Below are experts of layer 4 (counted from 0) of a mixture-of-experts language model. Rows are named router (the router's row for the expert), down (a neuron's output weights, with its number) and show model dimensions 96-191. Each number is 50 + 12 x the weight over its row's rms, rounded and kept within 0 to 99.
After each expert's rows: a language model's description of what the expert responds to. This comes from a sample of Wikipedia text that the model never trained on.

# expert 8
router:48 61 61 48 33 51 44 62 39 32 79 38 63 58 43 39 42 63 49 44 64 41 51 44 30 45 60 45 67 45 44 69 46 44 51 60 52 49 40 20 59 56 68 51 34 21 59 56 51 52 60 54 60 36 44 59 62 40 65 53 63 46 46 38 68 60 41 49 65 60 41 52 68 63 54 45 52 34 46 45 72 61 44 75 41 54 51 27 33 34 74 56 38 64 39 40
down3:49 56 47 62 52 60 44 55 45 28 31 56 43 44 42 39 45 57 67 68 62 40 61 46 40 38 59 45 58 57 37 29 37 64 47 59 69 44 52 29 72 35 66 49 60 70 49 47 57 52 73 30 48 58 62 53 50 47 69 54 48 08 47 47 71 52 35 49 50 44 63 69 53 60 56 40 40 47 38 41 62 38 40 51 46 74 24 51 54 37 37 35 60 58 47 45
down4:38 32 34 12 37 36 52 49 63 43 49 40 67 55 58 31 55 36 57 46 31 50 57 44 41 27 57 52 26 57 41 52 38 41 36 43 36 50 50 48 48 72 47 28 66 51 20 56 51 41 43 44 48 46 25 51 58 60 66 44 41 48 60 67 56 64 53 48 46 76 69 46 59 52 42 40 56 46 50 47 40 63 74 51 63 43 61 55 69 27 63 42 43 28 59 66
What it handles: First digit of a number, mostly 1 or 2, after a space or parenthesis, as in years (1902), percentages (15.3%) and table values.

# expert 21
router:45 68 61 58 50 77 38 30 50 39 75 20 53 26 47 35 53 47 60 50 45 75 72 42 47 25 58 50 50 39 32 58 38 39 43 57 43 39 43 36 35 54 71 37 46 55 76 35 51 58 41 33 53 63 67 42 56 50 40 38 55 62 49 54 51 39 32 63 35 58 59 50 52 50 31 54 41 33 67 37 63 41 41 39 58 61 32 68 50 41 31 49 36 55 54 37
down3:44 59 46 43 45 41 62 30 52 30 57 58 56 46 54 39 42 57 58 34 37 51 47 48 73 53 57 51 39 52 60 38 55 44 31 57 45 42 49 55 65 49 47 64 58 50 64 57 28 51 40 61 63 56 52 57 68 30 64 56 48 45 60 58 37 47 68 45 54 55 39 34 30 28 47 72 54 66 49 57 60 46 55 57 49 30 54 47 58 64 49 56 38 49 31 29
down4:41 57 30 54 48 51 49 38 57 58 57 33 54 54 58 59 60 56 69 47 42 63 62 52 30 53 63 43 66 38 54 43 40 38 58 58 51 49 52 51 64 46 66 33 46 50 82 52 23 65 65 57 36 50 45 43 52 70 63 72 57 48 49 44 38 54 43 72 58 36 38 55 53 63 79 45 30 47 62 71 41 34 56 47 42 65 62 65 66 42 56 37 70 43 62 47
What it handles: Past participles and main verbs after was, is or were, such as held, listed, published, announced, based.

# expert 9
router:39 46 31 45 34 65 30 52 68 44 42 73 70 20 46 41 52 34 45 31 28 40 50 41 56 47 53 41 31 44 64 36 61 54 50 54 38 71 59 79 62 47 68 49 62 57 34 62 54 55 46 42 38 43 58 50 54 56 52 40 43 71 67 60 55 60 51 47 61 52 52 63 52 60 32 53 38 61 39 27 28 72 54 39 53 33 74 42 72 57 53 43 60 52 54 37
down0:66 29 51 61 64 55 51 68 67 29 24 31 57 33 54 57 52 48 60 47 64 50 60 37 38 73 62 56 52 46 54 57 67 56 30 32 51 51 48 24 40 58 45 30 54 67 51 69 43 49 59 44 59 50 59 54 31 68 67 47 47 57 48 72 47 51 40 34 39 36 54 76 41 56 52 48 71 46 41 51 33 44 36 37 70 56 27 58 42 44 45 59 57 33 38 32
down1:49 47 56 52 40 49 74 50 65 49 42 60 22 45 51 53 67 42 50 40 35 56 40 30 30 45 61 78 34 49 62 42 37 59 65 55 73 64 57 56 52 51 49 51 68 30 45 29 39 65 38 46 37 47 41 57 47 60 51 50 19 25 52 63 44 67 53 40 62 29 46 53 74 38 58 33 40 46 53 44 33 61 67 28 30 62 44 53 56 60 43 44 56 67 55 77
What it handles: Diacritic and Cyrillic letters inside Turkish, Romanian and Russian names (Ça-ğ-la, Кн-и-га), plus digits within numeric table cells.

# expert 22
router:36 40 35 35 43 66 46 55 53 46 10 60 57 71 53 66 33 45 44 71 52 30 31 49 58 58 33 64 51 40 69 59 54 49 58 25 59 43 64 61 36 53 50 67 35 64 42 61 35 45 50 46 41 39 34 54 49 43 50 57 49 70 37 44 50 59 73 52 55 47 36 26 49 37 50 52 33 49 41 65 31 53 54 49 60 41 67 51 79 68 46 55 57 38 34 41
down0:44 39 61 46 55 49 59 71 45 50 45 48 47 47 45 37 54 35 66 57 64 63 37 60 50 25 33 42 61 38 43 64 39 66 71 28 55 37 55 49 69 50 37 48 33 27 48 50 33 61 52 52 53 53 45 33 60 52 33 38 53 31 25 44 50 52 45 58 26 48 56 58 56 43 47 64 45 33 39 45 52 55 78 64 27 41 36 54 44 35 45 45 47 56 39 41
down1:54 61 67 48 49 64 61 56 72 73 58 61 37 57 49 61 34 33 58 67 52 67 44 56 46 58 63 52 48 27 38 63 60 66 30 26 59 39 57 47 30 40 42 57 58 52 30 23 59 41 51 39 39 44 30 39 61 38 66 69 39 41 46 73 36 50 45 53 57 46 63 53 38 41 40 43 59 46 55 37 69 45 38 61 44 77 37 35 37 66 57 48 54 50 52 47
What it handles: Single letters or short consonant pieces inside rare proper names and foreign words, such as Dunphy, Leekens, Breitkopf, Sébastien.

# expert 12
router:54 53 58 58 41 53 47 48 38 33 50 47 55 48 58 49 71 35 50 45 31 67 58 20 47 42 58 64 23 62 49 37 60 61 40 65 50 51 59 68 49 53 30 53 55 47 48 36 46 57 45 50 60 41 60 39 74 33 48 49 55 50 55 34 41 61 49 31 34 64 48 53 46 53 56 46 72 45 62 48 63 70 44 59 54 25 28 34 56 52 39 48 66 68 48 56
down0:31 44 62 42 52 41 43 58 33 46 46 56 44 49 55 79 53 35 50 20 40 47 44 52 60 31 68 37 34 45 41 41 24 56 64 42 54 43 39 46 43 58 49 47 41 53 31 52 59 15 33 25 43 61 51 43 65 65 37 53 44 56 47 55 53 46 45 49 68 60 40 26 40 49 24 39 49 51 33 43 47 52 44 60 65 38 58 42 52 71 50 47 47 40 55 61
down1:84 55 55 64 70 71 48 30 59 41 46 65 64 60 51 27 47 67 53 34 53 38 61 36 39 63 56 56 46 42 58 61 70 29 55 52 54 43 48 78 60 36 68 61 64 51 55 46 38 48 71 39 53 37 59 64 43 50 55 44 51 56 10 42 59 56 49 42 36 30 68 68 56 47 47 39 42 48 60 47 35 37 56 58 53 49 61 42 46 43 49 62 59 37 38 52
What it handles: Prepositions, articles and table pipes in descriptions of roads, railway lines and stations, such as terminus of, north of, Circle line |.

# expert 32
router:43 49 48 58 76 57 57 42 65 64 39 42 48 31 61 57 52 40 54 32 36 62 68 36 50 36 67 39 49 52 50 49 46 57 29 55 35 38 48 48 23 43 35 42 46 34 35 37 62 44 37 54 28 59 52 52 59 58 49 52 60 66 61 55 42 45 38 46 36 58 40 44 48 54 31 48 69 30 76 24 47 90 46 44 62 54 32 26 30 65 49 32 43 62 41 57
down0:58 52 57 44 42 25 68 71 39 50 57 39 46 78 65 65 53 65 59 69 57 43 54 62 47 55 55 53 51 55 50 50 62 46 61 48 40 57 62 43 67 43 45 68 55 58 57 35 38 64 42 51 51 51 51 58 38 56 68 42 56 50 41 23 40 72 75 52 59 33 66 51 89 64 55 44 35 62 30 63 51 39 45 30 38 52 65 51 62 48 56 55 45 55 52 50
down1:39 65 23 55 64 56 54 44 58 56 36 28 52 46 56 59 41 36 37 48 36 47 54 73 54 54 39 52 37 57 47 44 61 41 48 49 54 60 45 56 54 33 76 27 73 61 66 44 20 48 45 62 41 48 66 67 56 46 15 52 39 67 59 39 54 51 48 48 56 43 53 76 43 53 48 57 65 55 51 41 42 46 73 46 46 49 67 44 45 32 74 36 41 55 46 55
What it handles: Heading words right after ==, such as History, Biography, Reception; also final digits and month names in dates or coordinates in tables.

# expert 31
router:42 40 57 63 73 54 57 68 59 55 38 57 27 49 52 37 20 36 54 44 66 66 43 40 69 72 64 42 45 58 45 53 32 53 48 32 49 39 34 42 37 38 45 45 56 52 60 63 65 51 52 29 57 64 41 35 47 45 61 68 35 48 65 42 65 44 49 47 37 36 81 52 48 35 54 52 69 35 65 55 69 17 49 34 26 33 36 55 43 66 52 47 70 30 65 44
down0:35 40 50 52 35 41 65 47 15 54 55 60 39 38 29 58 57 46 74 68 65 36 53 38 55 50 74 65 39 50 56 44 57 57 68 47 48 51 58 66 45 44 43 75 62 47 40 69 53 62 52 82 45 48 65 59 47 47 76 51 40 42 39 75 42 26 77 59 60 45 59 55 36 31 54 52 48 45 54 67 37 29 52 51 52 59 52 61 44 61 40 55 54 79 42 58
down1:62 45 53 42 55 73 42 60 52 66 49 64 52 50 33 51 40 40 56 56 40 40 51 56 61 53 29 40 39 44 63 55 61 65 60 52 35 43 73 31 43 32 44 54 61 55 64 69 34 38 49 64 46 71 39 76 59 58 49 60 49 73 52 53 75 50 45 40 36 51 44 49 56 52 69 58 44 71 75 56 35 49 65 57 73 36 45 45 57 43 55 50 54 48 56 65
What it handles: Middle and suffix pieces of common English words after a prefix, such as memor-and-um, defin-it-ely, distingu-ish, escap-ement.

# expert 13
router:49 54 46 53 58 61 47 42 62 39 54 37 64 30 58 25 67 46 58 39 40 65 53 48 40 47 60 41 51 55 47 53 51 47 32 47 39 36 36 52 42 29 49 43 42 42 54 69 49 44 58 59 46 45 63 46 55 54 42 35 57 67 59 52 64 46 32 33 63 57 36 55 50 55 36 54 88 45 71 29 50 63 43 46 51 60 49 49 41 50 46 37 43 57 47 54
down3:57 48 46 44 49 37 43 55 52 40 55 52 44 50 43 39 38 45 61 61 69 63 68 57 56 30 57 66 52 63 25 41 61 28 59 45 48 40 47 62 59 50 49 61 49 56 37 35 50 50 53 65 58 42 49 71 61 53 45 50 58 47 33 55 55 23 43 34 57 25 38 34 39 30 54 66 67 66 63 65 46 47 41 46 55 44 51 43 64 69 53 51 55 42 52 56
down4:43 43 55 62 40 24 65 36 32 49 35 36 22 36 62 42 54 54 46 37 33 71 37 43 58 67 49 44 45 56 61 51 18 25 60 50 53 42 45 39 23 61 47 57 16 54 55 47 50 31 46 62 47 43 56 55 45 50 56 72 40 74 49 48 46 39 48 75 37 59 27 50 36 49 49 36 70 38 74 47 70 45 38 57 55 43 43 37 47 50 56 44 46 34 49 48
What it handles: Head nouns closing a descriptive phrase, naming a kind of thing or person, such as drama, politician, framework, Award, stable.

# expert 25
router:50 57 51 53 42 64 65 36 60 45 66 51 53 35 60 34 63 45 54 75 44 67 69 43 57 46 64 53 74 55 41 48 34 33 42 53 47 47 61 44 48 57 24 66 53 55 56 53 57 47 54 64 51 53 32 45 23 40 60 45 63 33 49 61 54 37 55 51 40 35 39 77 55 47 67 28 56 34 64 54 44 40 46 60 58 55 29 63 37 53 21 40 37 57 47 34
down0:56 24 57 27 56 39 36 62 50 63 48 34 33 42 67 49 59 35 54 56 44 38 52 50 52 52 74 48 49 37 41 24 70 36 49 50 33 26 53 60 33 79 47 58 38 55 63 41 56 33 50 49 52 39 59 39 28 42 55 44 47 57 57 51 77 48 44 48 50 66 79 58 29 39 34 48 48 26 40 34 43 68 66 67 45 53 48 35 50 33 43 52 50 47 58 39
down1:48 72 48 72 23 59 42 61 50 64 29 62 44 53 35 61 53 62 41 44 34 43 64 46 49 56 46 39 52 61 20 58 49 63 40 32 33 57 52 69 55 53 49 29 44 52 67 48 45 58 30 59 62 51 42 41 39 48 47 59 25 56 59 33 41 46 51 40 52 73 52 59 56 57 58 31 39 50 65 36 43 50 48 58 66 64 48 43 56 36 46 55 54 66 54 57
What it handles: Adjectives and number words right after the, a or in, such as early, late, large, double, two, mid-.

# expert 26
router:47 71 78 47 41 42 43 43 51 41 67 40 37 30 58 45 54 61 58 48 58 47 33 47 32 42 66 16 61 38 39 52 30 52 63 58 57 45 51 45 49 37 64 39 45 40 48 43 67 52 53 40 60 37 71 44 59 63 30 46 66 41 39 50 50 59 39 36 48 39 50 40 60 43 57 44 54 25 68 57 51 35 34 38 62 64 38 54 47 48 67 52 54 44 49 41
down0:61 41 51 39 43 55 68 57 49 42 31 73 74 50 62 49 53 54 49 67 58 37 64 42 62 41 65 40 62 51 33 64 52 78 50 43 35 33 58 59 72 71 53 45 47 63 30 62 20 47 51 59 67 55 55 53 60 42 57 33 51 46 38 64 46 61 60 36 48 45 43 69 76 60 51 44 42 62 38 60 44 44 54 54 55 54 34 36 49 64 57 44 43 32 38 54
down1:56 59 56 47 70 52 51 34 41 59 42 66 41 37 47 65 71 37 44 76 53 42 55 36 43 57 49 63 63 68 49 33 51 51 43 27 65 52 40 33 30 57 39 34 48 69 56 50 50 46 46 64 48 58 42 55 36 54 51 25 47 55 75 51 39 42 55 42 60 61 71 44 49 55 42 67 47 69 48 38 38 58 53 43 60 39 37 50 47 41 35 44 52 37 53 61
What it handles: Content words in fixed prepositional phrases of biographies, such as in addition to, due to, part of, born, in contrast with.

# expert 27
router:59 52 31 38 40 59 60 48 42 41 40 70 39 68 48 58 75 48 51 53 42 38 46 50 55 54 33 70 57 42 36 34 72 43 77 50 57 75 56 89 67 58 55 41 58 66 51 45 62 53 51 40 39 37 48 66 31 60 43 40 57 49 68 51 54 58 67 53 62 36 56 42 44 62 37 31 21 66 33 53 29 64 60 53 64 52 58 60 57 40 46 37 26 30 39 59
down0:63 67 44 48 47 54 55 53 32 66 69 61 38 55 45 43 55 50 30 39 37 61 74 70 41 44 37 52 55 48 67 59 50 60 19 68 68 80 36 56 17 48 48 49 65 39 54 19 54 41 50 38 54 69 46 62 47 54 20 50 72 63 42 48 32 65 51 60 62 56 50 45 42 61 54 49 54 56 57 50 58 64 33 53 58 43 47 26 70 38 54 57 55 72 57 42
down1:35 46 48 32 50 57 58 62 59 63 38 43 47 50 73 64 53 46 64 33 35 34 47 30 33 38 35 37 56 51 61 50 50 52 66 59 41 59 62 53 44 48 67 51 55 76 44 35 37 88 60 41 74 67 23 55 57 54 51 61 54 52 47 36 40 61 58 34 54 70 52 36 41 38 68 45 52 52 59 48 34 28 38 46 71 39 56 22 46 40 42 70 62 55 56 49
What it handles: Short middle pieces of proper names after a capital initial, often foreign, such as B-ia-łystok, G-y-ula, St-ee-le, G-are Loch.

# expert 14
router:42 46 54 50 47 49 42 45 34 48 64 32 48 40 35 37 73 18 58 31 61 76 74 47 68 60 55 58 31 43 66 58 62 53 33 63 39 60 64 38 65 77 50 56 40 39 54 52 52 52 31 41 56 50 54 41 55 63 36 51 42 39 33 48 47 49 37 34 56 59 57 65 50 72 09 57 48 53 54 46 60 53 48 61 53 43 63 29 49 50 37 50 38 69 42 32
down0:58 50 55 39 43 55 50 47 43 57 15 66 40 44 35 28 60 28 68 41 65 41 50 54 53 57 58 56 35 53 51 61 20 38 69 34 46 44 51 59 50 49 47 63 51 47 68 46 89 38 40 54 33 62 34 36 50 54 51 65 56 53 54 77 16 43 57 76 57 59 43 39 47 43 50 38 51 43 44 46 26 53 74 50 33 55 39 40 53 52 54 57 43 48 42 62
down1:22 47 53 81 59 69 53 53 30 44 53 48 47 62 51 68 37 45 44 37 70 47 47 51 53 69 46 45 76 40 45 60 62 60 33 55 31 39 38 59 41 50 50 29 38 39 49 66 47 36 52 51 38 13 50 56 39 47 48 58 55 36 56 52 64 27 55 34 51 51 54 54 53 38 61 49 38 52 23 72 46 58 50 62 49 76 42 49 55 63 54 60 56 47 46 49
What it handles: Prepositions and articles such as by, of, where and a in definitions, especially math text with LaTeX symbols like $, \ and |.

# expert 39
router:54 46 27 48 48 55 32 42 36 67 61 43 30 38 51 44 29 32 55 44 49 37 50 41 68 46 59 47 29 45 71 73 52 60 47 56 48 69 45 53 31 63 50 32 47 53 67 62 57 48 58 25 48 53 56 27 36 68 44 68 70 52 34 50 60 38 59 49 45 70 39 49 53 46 35 52 49 66 45 69 61 43 40 43 21 37 68 56 26 58 56 57 74 52 33 40
down0:37 33 76 36 53 73 41 42 66 58 43 57 41 70 33 49 53 55 79 59 46 39 67 62 37 50 36 46 50 44 55 44 67 68 71 59 67 40 34 58 46 54 39 43 53 41 34 46 34 49 63 51 34 73 47 24 36 74 32 57 55 59 55 43 29 43 48 42 35 41 44 59 56 64 53 42 58 67 55 37 34 56 74 75 46 55 45 58 56 39 52 60 39 35 57 42
down1:59 51 28 55 71 65 69 58 50 41 77 51 49 30 51 48 45 54 16 40 52 57 45 50 55 41 57 29 49 35 55 53 51 35 47 36 65 55 58 35 49 46 45 45 61 62 55 57 44 35 69 62 49 24 58 36 31 34 50 52 55 33 49 39 84 37 57 51 65 44 46 44 50 60 42 42 39 61 53 17 59 59 61 73 65 50 75 34 35 60 31 53 53 50 51 54
What it handles: Pieces of Arabic, African and other names after Al or El, like Al-ass-ane, Ar-ad, plus zero digits and which, whom.

# expert 7
router:48 33 40 52 58 57 39 62 69 72 55 62 58 50 45 76 54 65 43 48 44 81 59 63 49 66 52 50 48 38 66 59 44 51 60 50 55 35 65 33 66 43 59 60 45 52 62 44 69 49 53 45 50 52 39 54 58 54 53 47 55 44 53 51 47 40 35 50 43 55 68 71 49 39 64 58 46 42 55 30 68 29 55 41 66 60 57 40 81 40 65 58 47 56 44 54
down0:44 50 47 43 38 26 44 53 45 72 67 57 44 60 39 43 32 32 42 57 40 53 26 50 35 52 28 48 41 43 43 32 67 55 39 82 65 35 61 44 63 49 36 50 43 36 51 41 64 45 32 53 62 58 31 48 54 52 58 58 56 50 74 39 49 59 43 43 54 63 50 40 43 27 55 57 55 69 38 43 60 42 59 43 48 62 37 69 48 21 32 46 37 67 28 60
down1:52 42 35 52 50 39 56 65 43 51 60 47 45 33 51 40 55 62 61 64 59 66 36 46 48 33 59 85 60 41 33 45 51 47 70 49 54 81 57 67 34 50 41 45 56 51 62 35 38 36 61 45 65 36 47 58 62 25 60 54 68 47 45 63 32 56 71 61 44 80 54 36 73 46 43 49 52 55 52 54 43 61 48 69 32 56 64 43 41 38 53 43 46 43 23 39
What it handles: Pipes, colons and digits in chart, discography and results tables, especially after Chart (year), and chart words like Billboard, Singles, Platinum.

# expert 15
router:58 58 71 37 32 44 58 56 46 57 22 60 22 35 38 74 49 47 42 58 41 37 23 45 49 53 50 46 56 34 57 48 35 39 47 25 55 55 37 65 59 57 51 50 51 51 46 58 42 69 41 32 24 50 42 73 44 39 43 62 26 39 55 49 29 40 78 54 45 37 42 32 42 48 65 52 27 53 28 55 35 40 58 64 56 39 63 60 52 45 49 41 51 50 37 58
down0:48 43 48 38 53 39 42 44 63 43 66 41 53 53 65 63 49 47 40 65 68 48 27 62 63 30 71 55 53 54 59 32 72 48 47 38 46 55 40 59 56 33 55 62 33 47 53 52 36 34 45 86 35 44 68 58 53 55 67 27 54 43 51 34 63 68 53 48 33 51 55 36 59 34 54 49 51 39 26 55 50 91 65 52 54 64 58 34 46 48 69 48 66 66 67 51
down1:67 29 40 37 41 55 55 44 32 55 38 47 39 36 38 52 50 43 65 57 67 38 61 47 63 58 61 44 57 46 50 37 31 56 41 62 54 66 56 30 58 62 29 38 44 51 74 59 62 58 38 66 48 65 60 64 53 63 41 58 71 45 62 52 37 50 58 74 43 50 46 56 66 55 68 59 54 55 48 35 45 51 60 64 41 49 30 32 56 43 64 31 45 56 46 70
What it handles: Word-ending pieces after one or two letters, such as L-ear, ch-ain, n-ear, th-resh, qu-arter, and endings like -born.

# expert 23
router:38 37 64 71 57 43 63 16 39 58 49 41 66 25 30 42 54 28 43 51 42 56 69 40 45 63 62 57 54 47 43 69 51 49 34 64 33 54 33 38 50 46 54 38 49 35 52 54 70 49 58 60 54 71 58 40 54 34 52 34 59 52 44 64 44 44 54 37 63 78 54 55 54 37 30 49 73 50 60 48 51 67 34 44 66 52 50 08 45 55 40 36 55 53 39 35
down0:40 38 47 54 35 42 28 50 29 29 58 36 70 54 48 44 57 46 50 58 64 46 50 48 69 74 45 65 50 43 47 44 32 80 55 44 45 57 47 47 48 36 51 43 63 62 41 59 46 43 44 59 49 73 34 29 63 46 56 42 58 44 42 58 60 38 56 52 39 53 46 53 48 36 62 65 76 50 38 43 36 61 44 48 53 53 58 44 25 59 59 47 73 33 52 69
down1:56 32 45 54 37 52 59 40 50 36 36 54 39 48 52 41 46 57 56 32 58 35 55 42 63 62 31 68 48 63 41 57 62 61 58 64 47 46 59 33 58 59 42 44 40 50 41 61 46 52 65 22 55 56 48 44 56 55 43 44 51 52 48 57 66 18 51 42 58 50 45 78 55 57 32 55 35 62 50 73 60 47 36 60 60 40 33 38 33 57 26 71 60 39 29 47
What it handles: Hyphens in chemical and gene names like receptor-associated and tissue-specific, digits in accession numbers, and pipes and function words in science text.

# expert 2
router:67 52 55 45 60 61 41 38 54 62 57 47 59 40 64 58 56 51 56 30 43 64 77 57 37 52 41 60 63 39 37 67 49 56 36 63 60 48 45 39 34 33 30 48 75 27 63 59 36 59 44 51 63 51 54 55 58 70 43 30 58 71 60 62 61 40 39 43 48 46 62 65 67 41 39 43 43 58 39 56 68 49 38 67 72 70 25 49 38 61 59 47 33 53 55 59
down3:50 39 54 51 66 55 04 43 60 68 30 34 64 44 32 76 49 42 45 62 32 31 51 52 78 57 61 53 40 43 67 55 61 48 44 41 27 60 54 56 52 51 42 56 45 57 49 62 64 54 74 58 63 41 31 42 30 41 29 43 49 51 62 61 21 65 51 53 51 51 62 58 48 54 45 43 40 34 55 41 59 53 57 33 60 46 66 33 47 41 28 61 65 24 48 76
down4:62 48 40 58 64 44 38 52 69 51 40 55 49 35 36 39 54 74 48 33 49 56 49 60 47 47 48 23 37 53 48 63 47 52 59 52 30 40 21 41 54 58 59 46 34 61 36 51 63 58 58 62 62 30 49 61 53 55 37 62 41 31 52 31 25 64 59 63 45 38 59 38 55 43 46 46 48 42 66 38 58 26 60 58 49 50 36 48 46 58 55 53 62 54 84 20
What it handles: Capitalized head nouns of institution and military unit names, such as Company (Company E), Regiment, Court, University, College, Museum.

# expert 10
router:43 54 44 71 67 39 65 42 57 62 37 43 57 45 58 62 44 54 46 52 22 54 56 49 47 45 52 43 48 60 46 60 71 42 59 69 59 48 52 50 49 29 55 24 50 44 54 46 39 69 56 60 49 57 73 46 76 34 65 39 36 47 59 78 48 55 50 60 47 71 45 50 71 40 53 44 64 61 53 31 70 43 46 34 54 33 75 57 45 42 68 53 44 63 43 43
down0:68 41 20 35 75 47 43 59 63 69 53 48 39 38 65 29 55 57 64 64 47 42 69 65 31 27 67 52 49 37 38 41 45 59 72 49 67 42 74 43 46 37 61 56 62 35 66 33 50 37 49 57 45 61 49 28 56 45 53 42 67 72 31 43 29 48 43 63 52 67 48 37 46 34 45 67 61 57 53 43 54 73 39 49 44 52 44 45 47 42 47 34 58 62 59 30
down1:47 37 64 56 64 42 37 60 57 73 70 71 44 31 59 47 46 52 46 29 50 62 56 52 50 40 46 44 49 46 46 47 47 55 59 48 56 55 64 57 48 68 41 54 51 44 60 44 48 64 43 57 45 52 38 54 72 57 37 39 57 50 44 39 49 63 61 66 35 35 27 35 41 37 57 48 38 33 51 43 58 64 62 54 31 45 41 42 49 56 62 44 59 80 46 48
What it handles: Football player articles: transfer verbs' prepositions (signed with, released by), squad-table positions like DF and MF, and stat numbers.

# expert 33
router:62 42 30 43 49 50 57 20 28 52 43 45 59 52 54 48 40 70 54 50 51 51 44 59 31 29 51 40 44 55 46 50 48 49 65 55 57 79 36 57 59 64 46 62 52 46 48 53 38 49 31 41 54 36 37 41 65 65 41 41 52 55 38 34 51 37 56 56 56 37 45 55 31 48 52 51 71 58 40 54 36 44 35 49 62 40 43 50 45 42 47 47 66 20 58 71
down0:53 49 59 44 23 43 46 25 48 58 34 93 58 37 49 52 50 60 60 51 50 37 29 49 47 47 62 55 48 66 50 38 47 62 54 55 41 54 45 54 50 59 38 32 40 36 45 45 57 32 45 61 71 72 85 38 67 69 31 55 60 40 67 49 28 46 73 41 49 50 36 59 58 64 50 64 41 41 57 48 42 53 52 32 68 47 64 51 46 41 52 25 43 42 51 75
down1:32 46 44 43 44 37 42 38 59 59 61 66 45 59 43 58 43 52 76 19 35 65 22 68 57 62 42 44 50 37 38 49 54 56 63 45 31 55 47 49 54 40 35 51 49 65 76 40 51 53 48 54 37 32 51 49 44 53 65 43 49 53 45 52 49 42 48 29 50 68 63 39 50 49 20 59 76 43 36 23 58 31 47 39 39 30 46 39 51 23 42 42 54 26 43 52
What it handles: Pieces of Indian names and places in Malayalam and Hindi film, music and election lists, such as Bh, Kh, Raj, Chak-rav-arthy.

# expert 37
router:38 45 38 55 57 52 53 31 61 67 40 39 50 51 61 34 51 37 58 43 37 51 45 59 48 55 65 45 44 48 79 54 64 57 35 46 38 55 23 61 33 67 54 42 42 42 58 61 27 04 59 39 57 46 49 51 40 58 49 69 59 68 64 61 55 43 35 52 54 54 40 48 53 67 22 53 48 62 47 54 43 54 34 57 47 56 48 27 46 48 54 36 40 58 28 54
down0:36 48 31 48 65 89 72 45 49 52 22 43 49 49 34 45 61 47 64 39 56 31 64 41 48 42 53 51 41 64 44 38 49 44 57 52 50 49 75 54 62 50 47 37 79 69 46 52 29 39 68 62 26 43 39 31 37 50 46 47 28 40 46 47 49 44 60 48 44 57 40 45 73 56 37 47 49 57 53 38 53 67 64 63 40 66 57 55 63 44 48 45 34 56 61 64
down1:64 45 39 53 32 57 55 43 40 58 45 47 64 65 51 54 40 69 36 65 40 46 48 48 64 55 61 28 49 38 45 57 53 27 62 46 33 55 37 44 56 72 73 42 55 62 59 61 59 62 57 38 49 31 54 44 53 35 43 67 45 53 51 39 67 37 59 51 61 46 38 40 38 52 07 33 61 45 44 42 52 73 49 33 45 71 81 51 55 68 66 56 60 46 59 40
What it handles: Second parts of place and proper names after words like New or Grand, such as York, Orleans, Prix; also continents and countries.

# expert 38
router:62 66 30 49 66 48 47 43 55 44 58 42 41 44 70 44 64 45 42 52 25 56 51 60 64 53 58 46 33 47 65 58 45 47 43 44 34 71 53 44 48 43 69 44 66 47 37 42 69 32 46 67 38 65 58 47 60 54 60 56 52 47 57 50 46 50 44 53 53 70 44 56 44 63 44 48 65 41 54 27 56 59 47 40 65 32 65 36 42 38 40 51 35 61 43 69
down0:44 55 49 62 39 32 38 50 49 38 51 51 46 48 54 55 53 69 60 47 60 51 56 26 56 52 39 68 60 50 28 61 44 47 55 76 56 54 65 65 52 33 39 34 32 34 46 55 31 75 32 44 47 69 65 49 34 56 60 54 36 39 52 70 48 52 62 38 31 57 45 47 55 11 64 60 54 63 45 42 51 43 52 52 34 23 31 45 65 35 19 69 29 47 38 25
down1:61 37 50 35 55 34 52 55 25 51 52 73 36 40 39 18 65 63 41 48 63 53 43 60 15 46 56 58 47 53 54 64 71 66 61 53 49 39 67 46 59 65 62 55 27 48 54 55 45 47 30 43 70 58 43 48 35 39 48 53 47 47 41 45 58 71 52 30 31 32 33 32 56 22 68 58 56 69 54 49 41 48 59 47 36 42 39 51 39 40 34 63 42 62 46 53
What it handles: Pipes, digits and scores in sports results tables, mainly tennis and volleyball, plus The opening a tournament article after its title.

# expert 35
router:65 55 48 55 58 47 46 30 35 36 54 41 53 37 43 49 61 66 43 54 35 37 71 61 64 42 65 37 30 33 55 57 58 42 51 53 29 46 45 45 31 59 45 65 47 43 24 49 43 29 45 41 49 57 68 61 51 62 54 42 49 42 64 52 48 44 34 67 39 58 46 50 32 55 51 71 61 38 53 51 55 58 41 49 41 35 53 11 67 51 28 41 47 46 39 49
down0:74 64 47 59 40 35 44 46 45 55 50 39 50 51 46 45 56 54 61 38 64 66 44 46 57 43 39 43 43 49 45 42 48 64 51 49 56 59 40 32 54 36 39 32 52 48 65 63 55 53 61 46 43 61 62 29 61 67 46 91 64 50 45 41 86 52 67 45 53 67 45 60 40 53 51 50 68 42 44 66 42 45 38 63 49 57 45 72 43 33 54 49 54 50 46 64
down1:53 38 32 44 37 33 66 60 57 41 62 54 68 68 59 54 41 51 43 43 63 52 51 53 48 43 66 87 41 54 61 48 50 54 56 64 39 44 70 38 89 49 52 72 42 42 10 46 53 28 48 48 44 69 39 41 57 68 53 48 54 58 38 52 39 60 67 43 55 44 54 59 75 63 58 56 45 56 38 62 65 41 30 55 46 27 28 37 35 45 44 29 48 56 47 44
What it handles: Japanese byte pieces, plus commas, parentheses, quotes and digits next to Japanese names, stations, romanized titles and addresses.

# expert 17
router:47 27 48 39 61 42 57 40 50 59 36 73 26 72 33 35 32 31 55 38 45 42 42 52 67 67 38 49 69 44 48 44 72 42 44 44 52 60 37 74 54 55 45 48 64 63 35 56 63 34 48 49 51 46 43 43 40 41 58 54 65 62 65 48 49 39 60 63 38 64 48 43 63 65 41 40 49 54 43 51 48 38 50 59 45 45 47 56 32 70 36 65 64 55 56 40
down0:58 62 73 51 50 56 42 66 54 45 46 54 36 65 40 71 70 51 53 49 45 52 44 61 63 40 24 53 36 43 23 48 41 56 50 39 53 53 39 54 44 63 48 43 36 43 46 39 55 67 41 34 60 46 49 38 68 38 41 36 29 52 64 67 58 67 52 41 54 38 55 54 55 50 40 53 39 37 60 34 50 36 25 45 27 63 31 50 49 53 62 36 45 42 76 52
down1:52 68 57 85 62 55 50 55 53 71 57 38 66 46 34 47 48 68 47 54 45 36 34 66 60 75 50 33 45 53 52 51 56 67 44 34 50 86 33 32 59 42 50 46 30 59 71 55 56 55 56 74 45 31 57 45 39 53 55 35 58 70 50 62 41 40 67 64 47 44 58 52 59 56 46 56 40 46 60 61 48 60 74 42 64 51 56 45 30 49 52 48 78 57 64 50
What it handles: Middle pieces of Latin-derived words after a prefix, such as Proc-ur-atorate, Pro-port-ions, Con-text, Pre-c-inct.